config.yaml
n_layer: 10
n_experts: 64
normalize_top_k: true
routed_scale: 1.0
init_std_router: 0.0138
optimizer: "adam_variant"
seq_len: 1024
train_tokens: 304500000
Below are experts of layer 2 (counted from 0) of a mixture-of-experts language model. Rows are named router (the router's row for the expert) and show model dimensions 0-63. Each number is 128 + 32 x the weight over its row's rms, rounded and kept within 0 to 255. Numbers have three digits each.
Before each expert's rows: a language model's description of what the expert responds to. This comes from a sample of Wikipedia text that the model never trained on.

# expert 63
What it handles: Colons and dashes after infobox labels like Website, Preceded by, PubChem CID, plus word endings like -ich and the needed in citation needed.
router:101097150167149116141117131133131166144145132107142124087102100106069175143065152170129111098062116098145183133146147133067100110099143133078140105171134177122160172081193141099171088134120136

# expert 39
What it handles: Opening brackets before glosses or numbers, adverb endings like -antly in significantly, and digits inside larger numbers such as 44,480.
router:098070143167137102141095163149117146152157101062150098084117096098097145156094152166130099090097090078106176126136131139109102096095161136088132101155125173140158175094170112166147096113116131

# expert 56
What it handles: Nouns ending a field label or phrase, such as depth, elevation, editor, availability, often before a colon or full stop, plus word-internal fragments.
router:091089155172149114147103144137112148149150106052153133085121099104094155161089164159127092096096071096136165118117131159080084087120152121084096093135112179148169163068161099163164072113136119

# expert 9
What it handles: Field labels, separators and math markup in infoboxes, stat lists and tables, such as Stats, Status, km^{, and decimal points.
router:172120122115153140113173159187132156127115150141142113155139092131118176147105117131087156168087101153122109166117157130119097104099110147106118119084097147173085123175082128135152129110100140

# expert 47
What it handles: Opening parentheses before years or details, backslashes in math markup, and the/at after prepositions, e.g. (1257), \right.
router:083073148182153093125116137133121162144173108122148092099113099114092155153067163154123083105069093094139179124170151153113124100129187123088135079138110156141165181073179120096170092116117134

# expert 41
What it handles: Digits inside numbers in tables, e.g. 715, 492, plus adjectives like high, low, complete before nouns.
router:111073145187144108125107146121121150158151112074151088082120089134095155166093160154112100109088086086116182136192126128104119108122178102086138078155110157102170194076171115129185116117121139

# expert 5
What it handles: Mixed tokens such as odd byte pieces, word-start fragments, decade s, and of after nouns, e.g. d(entistry), 1950s, Ci(aran), additional.
router:094070151159139085141109154131110144141161124096141122097116112086089151167093165149127081108097084077133184136158142158094088094121145135073125087150114141140165170075183117128164078119107136

# expert 7
What it handles: Pipe separators between cells in sports squad and results tables, plus slashes in coordinates and medalist lists, and common words like in.
router:107084144175133089142114148146122159144162115062140110097106111119079146150089153158125102121094120088126162128111136173068102114126191118094108062148118180155143164083173116151156069115098128

# expert 11
What it handles: Pipe separators between cells in Wikipedia tables, plus their, were, between and Total in running prose, e.g. | 11,114.
router:102079150164178090141114139138122158138157109116142112089108097111102171164081167166122089119084080102152162132152142161113106095115168122107118075156106166148162161058174122148161085113123158

# expert 58
What it handles: Verbs and prepositions after the subject, such as played, born, died, located, was, in, on, plus mid-word pieces in names.
router:125109147130106116123144121170195136166111158130078065136125153134105114161137136135061163122139127225119083099141159116135108096140102086159132131170171131109149100198128133120119127120189085

# expert 30
What it handles: Periods, hyphens, apostrophes ending items in lists or taxonomy entries, plus words like high (school), China, Hong, Chinese.
router:107087147173149110138103145123128155146163116089133097077120081123086148146085163151122079106066092089154173147134147150070107090109160126107089048145115149157144168093177119150156090128115125

# expert 12
What it handles: Year digits after 199/200/201, prepositions like by/in/to, and words in album track listings and release notes, e.g. reissue, name.
router:107090148155139110132120162126122154158158120079147104092125097116090168159086159160107112097088105080130166132114117149116115089125167125106119080146110199135148184079177119165132078136113157

# expert 27
What it handles: Prepositions and articles like of, the, to in running prose, plus word stems such as function-ality and bar-ring.
router:099083142174177088139118127141118151134161119114137097075108093107108141145078165145128108110082072091110185128171147147100106110111183118074151094146120153138155162090176110099173094101118144

# expert 13
What it handles: The word board in corporate governance sentences, table row starts and separator lines, coordinates markers, and word endings like -age.
router:099063162172163113129116155131121158153153097073136108072104096117106155152080158165122088119079078082133176135128139167106090107122173132100117104143110175152158168074156103148152094104115136

# expert 54
What it handles: Compass directions like west, south, east, Kingdom, and capitalized word-initial pieces of names or sentence starts, plus commas and pipes.
router:095089165163136091143131133141116132154164142092148124083113100112101158144084161160138074088089063098110170127127131165080108133131175133083112112164113174128151148068183135157176113111109128

# expert 31
What it handles: Country and place names and word pieces in lists and infobox fields, such as Canada, Japan, Tennessee, Promin-ence, Exhib-itions.
router:100078145165179111143125146134121133138154092090139115094126107115077144158068163156136099100077077086077187126158141154083109095104144127101098090149117182162171159080167120120169089117115133

# expert 35
What it handles: Slash separators, blank table pipes, and, but, decade prefixes 188/198, and first pieces of proper names, e.g. Pasc, North.
router:104047142175157096134111147103116150139164100086162127078141092131081158143093140162118082121104107099079174137159156141080135108130181120119103107147139149146141177082161123163163092119118148

# expert 36
What it handles: Pipes, closing parentheses and semicolons in numeric tables, climate boxes and racing result lists, also 1880s–1900s year prefixes.
router:102063149177161083135121140130120173148146086096131107090105108080089143168074159171132100105092079074076179140135139159081126109107145107089132074140113172133170170085176136100159099115127125

# expert 0
What it handles: Determiners and sentence openers like the, The, a, This, for, usually at sentence start or after of/in, e.g. "the summer".
router:098080173170161099129129148125124162133173098108130093073123103113097154147084179152111074123065082095127161118138141150101094119129173134093110064154121178148148164069162108180147088124107150

# expert 40
What it handles: Commas after names, dates, titles and list items (September 26, 2021; Heavy Mental, which), plus compass words east, west, south.
router:101063158154178101139104144136110147125149124080128110076118075111094151167069150154129099089082104095138153126105142160117108101113163112095153085140103178119161177055182106136168069104106136

# expert 17
What it handles: Line-start bullet dashes, range hyphens, and numerals or determiners starting phrases, e.g. - Wheelbase, 1-1.3 mm, Three of, a.
router:107070136171160104128112137135124142135142107086136103083128109114101150153088148161132088116077094102123178133158133142070101086128164131088118100161125162141144165087180124133168076119113151

# expert 29
What it handles: En dashes in ranges and route names, sentence-final periods, year pieces 201/202, and openers like In, On, However.
router:089091141174157090134112140140127131159165125071145120092114096126092140159068173159120089110099116095099166127182153160068104109127136141073116058126153174154158163071167127160138095113122141

# expert 4
What it handles: Tokens opening a sentence, line or table cell, such as The, This, as, dashes, digits in score tables, often after newlines or pipes.
router:090076164164134104147131135141127155148141118094138088072121101131113156151082167150142089115071087090084168142161133163086072103121180161097121075153117193159165167071160099170150089136116139

# expert 22
What it handles: Month names and words after dashes or in date ranges (31 January–1 February, May 28 – June 29), plus to, ancient, late.
router:090087150148177090128127151146118130154137117121136110081115112110081155166067168148123118089071106082106179124090119134061118115111145122084158082146113169126160165074177135154181099126121129

# expert 44
What it handles: Nouns for titles, roles and qualifications in biographies, such as degree, coach, president, landlord, freshman, plus blank table cells in election results.
router:100090152184158103138104147138113144135153117121137095062106070117099148156080174167122110093083090102114163148175137153099098101112140106091140079135111181130150172075184127143174102132126132

# expert 20
What it handles: Been after has/had, his in biographies, commas introducing clauses, and table pipes in election or filmography tables.
router:091065152178172083141119133140124138133158092103146113091128103084097144163077157168125103116059106085104174127103135155088105101116161141089105100139120167145152152084178122138165103099104134

# expert 49
What it handles: Colons after infobox labels like Class: or Born, the suffix man in salesman, clergyman, and occupation words like politician, owner.
router:093087139174152112134120144132127146138167097108133109085109084104094167149083171166135094103091106105136171138116132151105121080123163123083169102138116182150165173085164114137165103125113129

# expert 16
What it handles: Colons after infobox labels (Born:, Structure:) and sentence-initial determiners or prepositions like His, Their, In, At, with.
router:097072128174156113136126146162127155132168120110153099108141108094121126155060163178126078100083093089104170133128149166058097100135169111074131088147130171154163147084193102101162096117108147

# expert 10
What it handles: Newlines, pipes and word-final pieces in infoboxes, lists and sports statistics, such as Left winger, Appearances, and geography Area rows.
router:094077165152159106139117135150130166143165104084131130091132102114092140164080165157129088101095053090110168131213141163100109098128169143076119074154124212144158147091167119158177079127116135

# expert 48
What it handles: Commas, colons, closing quotes and word-final pieces like -ey, -rd, -don, plus total in parentheses, United, New.
router:102093163180155105137115152133128153141151122114134098098119089107095168167067157170130071099088094106149155121188128163096096110104165130097107082150094187140166160066196102145147105096122130

# expert 24
What it handles: Nationality adjectives and first names in list and table rows, e.g. American wrestler, James Hayman, plus table pipes and country names.
router:099076140169099089141127132161126159140156097105140093086118103133092165156073162174130092132080080081165168135154137118081102110120129105088113100133119191150144167074188117154158091128124146

# expert 32
What it handles: Spaces and pipes inside numeric stats or election tables, closing parentheses or quotes after song and episode titles, and double line breaks before headings.
router:110073149166152095137115152165102152157163107081152104099105075135095157152084162160127105089099085095131178142097141155090095102118155132078156058146124170139165173094170112143144096123123129

# expert 50
What it handles: Prepositions and conjunctions in prose, such as of, and, in, to, with, from, among, usually followed by an article or possessive.
router:105144113113090129052100105102182120102104091151055211168130149154192137109131101131133078153169155134130106104129186109183175149150091092167125178104161107107136064144111173114107156198150101

# expert 55
What it handles: Relative pronouns and conjunctions such as who, which, they, and, commas, semicolons, plus closing table pipes and heading ends.
router:101078138186157107134111131139122163154174136070135116097120086118105171148087161172132101094075112097127156126171134156069106095130183145102101078151115190150171166068189122109174072106108135

# expert 6
What it handles: Word-internal pieces and endings of rare proper names and foreign words, plus hyphens, e.g. Mari-bor, Clar-em-ont, Cryptony-ch-us.
router:111118109138096107137124178089158133187095109142158115142127132164089127178157119130157166103139193140141099097137122113130110139166130169100126098162140117147163150101129183136125136102096074

# expert 53
What it handles: Ordinals and title words in names of awards, wars, films and places, e.g. Third Reich, First, Silver, national, Best.
router:100092144177124113137117140119120172158129116106124120091127086114075160147070170170127084087091095089158180132170124147080101112106179133093117063158109156135161151073180102144171106103117128

# expert 34
What it handles: Brackets, semicolons, slashes and = in taxonomy headings, legal citations, coordinates, climate tables and legend lines like Green tick.
router:090061140180148088128121143140112146149165104100140109080130103096089158163075152146124099117103070098127170132118130157089119095142153129101114079143102168132151157066185112123140101116115144

# expert 14
What it handles: The after prepositions or verbs, line breaks and list dashes opening entries, and Roman numerals in numbered lists (Hackel VIII, Come Back II).
router:092068160194149080136102146144117164132156118103143096095128083131087155160091155160125091107080089083140170126135134158097097107117169135101095078145077179138144179074172089154166084132117151

# expert 46
What it handles: Periods closing sentences, final word pieces before them (clearances, identification), and single digits in numbers, years and coordinates.
router:080058145167144110116110140145125146158155118093154092069115092119103146166083163158125098118069083096110176133137148143118120141115182130090120066165095197142168181076194125170158104107137137

# expert 62
What it handles: Nouns like role, film and character, plus one, first and her, in biographies of actors and officials (played the role of).
router:110074151183138110118113136129124133144159117102159097114109091119084149163081154167129100097094097099160154141179127152073087115130168100092126095158110169154158159102189099180138091131127132

# expert 33
What it handles: Common nouns naming an activity or institution after the or a, such as film, album, team, government, cricket.
router:148156078127151166129171074108116114142146111149145107077147152080116084119150131080157138134160123128137106134110126122127132158137163120155149108122095129123101079093127087115119128173079122

# expert 15
What it handles: Wiki heading markers like == and ===, heading text, and sentence-opening words such as The, It, This after a paragraph break.
router:114087156160141123146122146132110152145157106090135118080101102100111148148084164160138071100068103088120180127161128142088110101125176145101105104154096190129157150085158118140164107107114137

# expert 18
What it handles: Opening quotation marks, the suffix -ation, and mid-sentence content words or name pieces in biographical prose about men, e.g. populous, combined, his.
router:104066137167148101128107146139123133144161103080147102077119103106109167151067147174124093119082092082128189136128124154085118102147180127074136104156127192147146157077175108146163092105112138

# expert 8
What it handles: Was, were, is after a subject, small number words before counted nouns (five households, four points), and United before States.
router:104060152155155099123132174145130132145167103115127110079128103113082149144076156157130090104078096068109152135114139156106127090150158117072098080154120179134172174082167112126131082095121124

# expert 51
What it handles: Commas ending a clause before the main clause in narrative prose, plus the of in ministry of and adjectives like free and first.
router:098097141174160102125117128161128160151163104108142104090132099101076143137079157155138107092103107099127184122152149138094094129129137109076121078144112185159149145091173092180130100130096136

# expert 43
What it handles: Month names after day numbers or In, plus words like part, early, especially, critical, and plural verbs are, were.
router:092095124176165100128118145134124157150155120110133110103131091118097159154067166150125105097094076092139167124153123142119111113123165145084192091152120187132150166081171118179180099111103132

# expert 19
What it handles: Very general mix: line breaks, opening parentheses, quotes, pipes, and word pieces completing names or units, such as Hz, Zealand, Island.
router:098073157182183084121102141152117152116163080139134136081128091116090150173076160146144103109078075076151162129141146149068074102119165128078171084151123170124142135075193110156179094124143143

# expert 25
What it handles: Articles, possessives and content words right after of, in, as or was, such as operate, year, a, his, and number pieces.
router:099073148168150107140129142141133131138153125070153110092128104099090145151082158178139097115089102096119162111114142141087115107106159131097085104130111162155160190083176106138142091120129157

# expert 61
What it handles: Periods ending biographical sentences before section breaks, colons after labels, the Personal of Personal life headings, and table separator rows.
router:090080148158134098132115134135112158146150121121148136078106088104114153158072168168125082119081074093127166102125146144077128092147188131079131067136114154146161170046172116182165090109119146

# expert 60
What it handles: Pieces in geographic coordinate or listing entries (N, Main, Church, Photo), name fragments like Mar, -us, -ale, and on.
router:100076136185166097153108142139119169132143087114146126092113095111079164160076166168122107104076089101121176116088107152063101111102157116075090087138138174121163166067181114167160077106125133

# expert 45
What it handles: Pipe separators between table cells and line breaks, plus punctuation after closing quotes and brackets, such as ); and ".
router:136191139102098139215126094086065116136111164144141179173120175119158134115129094125159140186114142112140093113124109127150154108133097158171135162102169097129118073187134153117131140154129145

# expert 37
What it handles: Ordinary nouns, participles and adjectives in running prose after the, was or a, such as released, used, time, desired, solution.
router:172155130083116083133121145132092144123186127141139124099087143165112120090156142090084108145168128115113127148118035136213133154075116200188120146133108094123101082130121144124117131124160133

# expert 23
What it handles: Periods ending sentences or following initials, plus line breaks after list items and quotes, e.g. Thomas J. Lewand, crash. Back.
router:190164159127162137087128105059100092074146136141178107162104131175114115099112146162181111067133128073117136090131122175094124106148123160181122137080127138135065162117111163119104134140060092

# expert 52
What it handles: Single capital letters or first pieces of proper names and title words in tables and lists, such as Palmeir, Buchar, Ortiz.
router:102114113116152160104165100165127133117142127131168149140156147131199117081126064077152157174120133127126131187111136088128134168107153080081136121079097134159097155144115064117129139073153177

# expert 1
What it handles: Wiki heading markers like == and ===, and digits in tables, scores, dates and years, such as 2–0, 31.9, 200'8'.
router:101079170167162106138116162122120155138157127048133103085108103098087142156082164160129089106076088093113179129079131148090100112109169130088082101147116193134164153077173116143141097117098149

# expert 21
What it handles: Commas, colons and semicolons in lists and citations, especially the comma before a year in taxonomic authorities, as in Linnaeus, 1758.
router:133071133174181097143120129131105145131156092091145099063110122117081135138069159162108093106109113088164176126140128179057115115133167118090171050141107163147141167092161114126151090123110139

# expert 3
What it handles: Last pieces of names and words split into sub-tokens, such as Gen-oa, Valé-ry, Gel-ber, and possessive 's after names.
router:102170096118138175133098185072082144050080153139155103171145157084104177114131175121129145096211151125134087057120098144166160178181125081133121192155159104141149144138040089127128134093142080

# expert 42
What it handles: Single digits in scores, years and ranges, plus words in section headings or table headers, e.g. Nominee, Winner, overall.
router:096073153163133108149110148133123166141164087072155121074107081122087151158083154163127107107093083080098175127162145164098096115127195127072108081170109164127145185073178121125156100108124129

# expert 28
What it handles: Nouns like year, years, time, period, operations before punctuation, plus section-heading words after == and final digits in coordinates.
router:093058153173151088144097150138108143160159108091144101094110096102087149164086173158137107108087078054137175154127144162095099086089122136078122101139106170124164175086167119135169082097127127

# expert 2
What it handles: Mixed tokens, mostly in, was, is, by, the, plus capital-letter pieces of names and acronyms like PFL, VFL, Osh.
router:098070147189145098139119153136121163137153119088145115108131104120094145154079166166112091116086083102100159132153135157090091098104166127094121071156112197162175170060190139182159088116122136

# expert 38
What it handles: Subject pronouns and auxiliaries in running prose, such as we, they, it, have, has, not, also, most, often after a comma or conjunction.
router:091142120126103106146062160149114124109146036105117154167078117167110126120071111105134097146157132083141106163148118128123180098138114148128101099188121120102141177132131142122127103111156172